python train.py --n_layer=9 --d_model=256 --n_experts=32 --experts_per_token=2 --d_expert=160 --d_shared_expert=256 --activation="swiglu" --moe_layers=[1, 2, 3, 4, 5, 6, 7, 8] --router_score="softmax" --normalize_top_k=true --routed_scale=1.41 --balance_loss=0.00925 --balance_bias=false --router_z_loss=0.0001 --n_groups=4 --groups_per_token=3 --init_std_router=0.0148 --lr_router=0.000862 --vocab_size=3785 --norm="rmsnorm" --norm_eps=1e-06 --tie_embeddings=false --optimizer="adam_hyperball" --lr=0.0104 --beta1=0.9 --batch_tokens=[32768, 65536, 98304] --seq_len=2048 --train_tokens=306000000 --steps=4689 --dataset="wikipedia_en"
Below are experts of layer 6 (counted from 0) of a mixture-of-experts language model. Rows are named gate (a neuron's input weights, with its number), up (a neuron's input weights, with its number) and show model dimensions 0-255. Each number is 128 + 32 x the weight over its row's rms, rounded and kept within 0 to 255. Numbers have three digits each.
Before each expert's rows: a language model's description of what the expert responds to; "comes after" lists some tokens at least twice as common just before its tokens as in all text. This comes from a sample of Wikipedia text that the model never trained on. Tokens count by the router's weight.

# expert 21
It responds to: Line breaks, list dashes and table pipes at line starts in infoboxes and tables, plus capital initials like A, O, U.
comes after: "\n", " |", ")", " |  |", "% |", " |  |  |"
gate10:133063111107082115095190125115152062141088135143129140097141102111151091200104155113107069101122117106164105169123154113117174164164049163110109113130159154129155124151137161104121131093144077153152155089115083171115090118123128063101157158118155218142136110146137146109147148186086153106110118158073109058159182123092130162115122096130137093079125117138135086053161140172137156114155132118151074048099108095086116091110087171112113102080106088127123093121120079158160069115112155113118184171079100145121125090154191120145125083133127171103172099140155120137132162098106150151160095186147144127121170057170177154127169126103079117124160158113214127119099131138126089124046111140149130147157198108114071099125134138115116131099089176141177141090082136106100158161153176
up10:136135171148115112223112157114130129085178100128115113085145178211148143084103103123114127126167187171064090070119122123152099110105176105122174145124153115126121133121088085101133106174126100059121140102142106154103160124102161144104081169122120130079137140126119150135108059147140158132156165190148130153142086111093128077140094131153058159132165098083186101076120126107057061127122095165160156115168079113124155154191112160172156116090137195176116168108123151148100111182131092146112171072184138127156082119117090165141072147152155091193119159147081196132149128153162143118163190104119158111151097165119100105139116096142172126150109169132137129189169135128120120117108088121146129092115065138179156137107178173135096151126093056102094080157139148076148143161105136
gate11:124164097140131089098128129118075120149091172108153073141150106100064097112153155156079147145090104115180152142109143166161116138114100134098120143105151134103151111153126109097081159061080200130142082126174088066140153177160154120114143122127138063174084171102142103100125139096117179096144105076133098154110139176255158128113114147144143137145107104084103111155165167138128162147074141144121130112122167135166110127148153179133149133149176104140083091142109103113102153095133125224115105110160119119088097185119172137107150158086052102075130104103055097124106096175177126177104126132122151165152122159117117089100113095120144185153175104165078169150170115154110114105093114128116129168078102158068095142116112096092193086114113178131141147122088137108112088123124095
up11:091128075123110115140165096136086168189127131090162134170147101139156159094140145127153129111139066153152107079123095162152095153186121105153142172153138056147118143110118075156119177128181140125125145143138113117069059166172061073184122108126112054176110145088088154153114036102156114123144132158121162133107112122118086113129108121149114134165158117100175130110077118083104131110048155129103144196137099134151109094124084063175183139139207129169085158141152107121133152209152149166103161121132126093131143098153167158139152116127169142175131070070084162159143107131131101081070112043075133067142168123136164128102130134135142157141132151119119108154121097107115091160115134159174127131100070123195158151136173138080189119154159095127129144129130187166151169087116144
gate12:144092091130106153107151121161206166127101085137131124091090148141172126093105124127142121090109089166071109118106117077057183156095185125088141106137122131142140138118104165134122078161078135171131165107107107112071142125112171150169186050123190157062138134155115152111096098130222140132135141135089170118139146138061173138161173096114085100191147154140110171118107130139154081102133097123178093097134164117110135137128103101147090153127094161078095152149145181134113069144067106113133125125073117168190068098117142101160141163169145165067168133174170146097096116137132139155067139052164136134102085130123137094153147115112167093150140118114137089147161093089172150103158127158076170096156095078096150155151141189119103168119144165171119139036141088108111136138109078
up12:139110148071141140150179127155086179093087148122147100105101104083078126085118180133209153128140135116139097112115111138106213168148143131108136117086139133109160198112094093102110070164126133169120130135107109120124194177178175175168157115114200138088090135188168127160147195081167079131142060125104210131110148151135148130134182101145134185153114099092197187171150160120105090147149085132138133098132109143121146162081107109147133113168136121148113125097137077131177155203166033137147130127098064170138176158133118135122121125178101152114156147122128105148095094153149088122065117102106127157122164124097189108094187111107139121149117181080124151139106092154070093094148127138104138115137111132191077172125084077107152117139089161148132146160182130108143090117103137

# expert 30
It responds to: Leading digits 1 and 2 in years and scores, and word-initial consonant clusters like sh, sc, sp, g, c, as in shore.
comes after: " | ", " ", ", ", " in ", "| ", " ("
gate8:084114154123105132089161148098127137131182158106137146186169147141121185170166126170115154139104177130097082134105168161138166161108113118147091148096137121128141140213139202121170152094124128172138122145139126100174148110053108059156208099146118138196089137083145160091057107183164116118105038072099094104113108123119100173062125129135099142182155167127136128099117113125123085083075096158125119124127142155087110056152151135168138119136171119129138078105116082190098057144100161108149135124128097099115111096102100143188121092139100192121130149159079149180172123111121123154118147125131145123130086147175076109147157105147162136174078158126166117091193095147078084096131168099135158077101209091160129126081166101089128167101149134125127142124116174119150166123112091
up8:109176118191102103134123117168196184072084167116154121138093102125077201114135133175102160166112144140128121079131094109161175125160087127100089121109113080127097171135132143126085150123136111117075131154154090107132091126151104185103104110110093122150081157142130112091110176146139100166156097156138105142113129112121177134106145125123046150135161145126082114116122146082186135094029149101158102165153084141126125125080165110070190100182142155099096092183088160151123132153118159095098114117167094153139075133154058093174170183111096175140089130177072168129119125100155175142119220126124155122186172142190116036120098110138104199103179155126141155104130153129113130103152106164123099141091113087165137127121140133100097103139115151097105081126141122101113137138048175
gate9:211097182130085143109154112118187152135068103148178154149107137123149146122149126126095112131184157125109079099165149127142144122125140166100108146111139120134122131130122088106195157168078083153062125168126136158111146099147091125120149115136121130108119142171091124090105142064092127124123217178128150137109091133105172164142124172152081104148175190122121152072135106177178144130173145122125147123180083124183140176117112045091171158128124132176141231101167149154082146113131108115159131109099139073095172107111149133120153135172136086094118131121103142090090064121147199131090116150105113121116243123115128147075102241130152101105123174146125156140106145155136139095125102083103128127196101083115135111164117089104175159099118087145117161131099116155152183145147078
up9:114080107158110128155105112115068156121136108153118180066175087139104161171093124120135117086125083136181137143139111106185094153078132131127130033148143116163125092198071092101106102102137166133128121113140108113160074098086121167077175046093138106103160097109178129126164183121131163130111115075199097117124114124092109144093130099148210080133114118156177103200155150109073123125088148115139151048184099106120134106137123140122144151107151114156109097092220149152080139182166130091107217136122156122102164111193148162142088102140157156119137104129134057118110114128139139146079148119109061120113107133166154100183164109139146158131099107137177121204125131090079115120115179180160119115131144118093147098154132166125109111134121161140207151140148125083119091163145122
gate10:104112137158130077184102132162084135119162182128168130157148156126137100164122121169146116107131182143099109140095098129131102101159176106141113139103094145198094075173105191118110145103184127092177167134123124090122188160148120116123113167084145104171116097150139166134123115142150132135102130103088118107154116110091162147089116111136051098097121122085114155165068086145148109091133101156125126096176088145091188114142164118069146120095161140146073077170138154146094079130087125185112115182121125126094163112073130078134094099136154162152089148099136156168116193101075089149100140115085149098113113138092127222111148123179123119115078151118062132080101102125162087140139120101127164092065178160105115111125148048127154106098090183153151153111177225178170110151176059
up10:099096120075147033100182193123175131119098138116126172130119080129142114115146095105140108135160105090135121127168119133137037138134103108136163099137114097152100099167093083144130058172131122158140245133168073146156051111127159066197146114127140114162084111141151181153212124126163127083132082121154092111096102118099120147152155161106087131119135174124112107173171130101066080103116093140068099095139126104149134141153162144145147095131107128133123057125188054120111157140139105075124127078121154138158109167127128147148092089126097165117129089138117127200130111153149108133146118107116101113144112067103083091160135153159111126133152119131108105085199112142142122115117120110161124120112145100100015073100192141080128161081161093162185126139140145128167166138133142

# expert 31
It responds to: Two-digit number pieces in tables, census counts, coordinates, times and percentages, such as 36.0%, 79 households, 6:00 p.m.
comes after: " | ", " ", "1", ".", "–", "2"
gate8:121115171104088181120131079133126059160165119149192154117112144102085102186147117187091117147155115128186140153102127129162173131137091120140039111142171108156106105169115090138130063176057136115134124164126132094155064096162081104121185126106182120160108093117118154161140129146128159136112094125097120146118139079169076125117084075177152137100177176167106113091057112154126199132109092136144167130126145123144151111130132051101100089135085148135129110163109149196081127094131206104135084161121103151126196197164086106115149151118143127136088151118097115146060102137117131122130178188110145165104157173109113113087117119151095117103096171168088138069116168122144101159098137126137084092114145164131090076090123093165093084116119128113091133110089178213141133188141125
up8:123184167110070178185139109108105107120201109133112106113134136114137110148179114160122115156168107170198132126139120125156170124093133114143069125142148092083120103127157142147141135176139167185135129182141168097094067061132071090142111112087143134136092132130148137180158152182161150098117108092128091084103108087170035126153139132164150170137125181216051116155120086131163134106127146134158127103098150119124126110130129090129092089114100183153136078113062107180071182063108141113142116131138098098140143209114102115064094128140130157102100164144079122120088131148118157107099157190130112122123110148121057098123136161128129104053130098145080154075097145121096146132116089138171116079122131147148076121125124096138083110145127112157094121144154196241141106147081126
gate9:082143153106116113121114136134094078158141086123132146180154131126201173142102165100131108047103153112111133113136122146138140081139128124092130180126163155123175073123142165159134146165120095080135136109119135139116139201111111151137183140173163147109166127122108108147086095062110095096147097098167169157097165090133153141151141105094122126155191123130157120133155108128161131155118177111087152114103151107149131141149123098129052172146084114161169164096140117085130170105150045109138108137087168159101118114158077105145136169125150167128148094125115123042118132155074139163130212055137128178158127112096176145103033140121137137190195138118206094147167210138149115198126116037086156150097133109095140121184150205136152091106176101077133142129132145114124106126122116
up9:134121053109116124119116155103075130130096066135115085073109125146079096094077157161131110123160088123154125166120144102116116090153154159141142147155128090148119182097144106159097075132114152130153144153143158105104148130112113093191179050107170117067118177094120104144120097103127118060123161145180137104147106079125093046149077111088101096105090143174098169170175096183162106149153124093141205155106147104181156160146142115159110081092106147140127112111109158152133184078145125150145192108105155137099137156215089167149086135203135110163112143109080123116128125112149161166193108194137094148113168085124105130150135170126125119134148120109084148140142141157133191145129150105176105144107100161173157108189110211112114122119186064152124125112147105139231144101145137
gate10:103110110151147125142124161131086149156137104134134167144165116166147112079199046138153087151153161167114105073090112090113081070110120159118112097142121154188143178104100131161139165058156150103064113110186134140166125130113116170097143111174129100155172103128062117139143142201121074154161109183084068140160143093140092148144149139101150130136156138082129147163130126126102108123039095065177109186150156094113139095162136150081143130120129081066113107150173099143116093173133125112136088132110067102109162202107072117144117114100181098115086170067187113102106122151177154162094104137189130138092126113130074148117137172152107113112172100146146078125140094142098114113172124093128083176131087130166196106121132101133114165160143125063131147170104116101073165203128119
up10:124119112161162132123134126163096148148140167114127141145182130139112095067110149137158131134156152147111152146089134081091133105081134157145140145139153160167101131106125136062145100198152162128137198133167144099132161147127149114166171138173148148149196193120138115170039126104151100251114149125119131162152112101157168071139186085140089157136116113116124082153111103170109125167169127108135085100158101139149148127183113179128182119104139111116130109137149123106101082109140105152145131112124157145163141074137127136131074131129129108165181171153139117132131165110094091125087081115165070153163119087198086136136087172101070070117158110145172135154042188144107086079194106162108136120127090122145209082106139127152103093105136100109150140176078052135200174161175116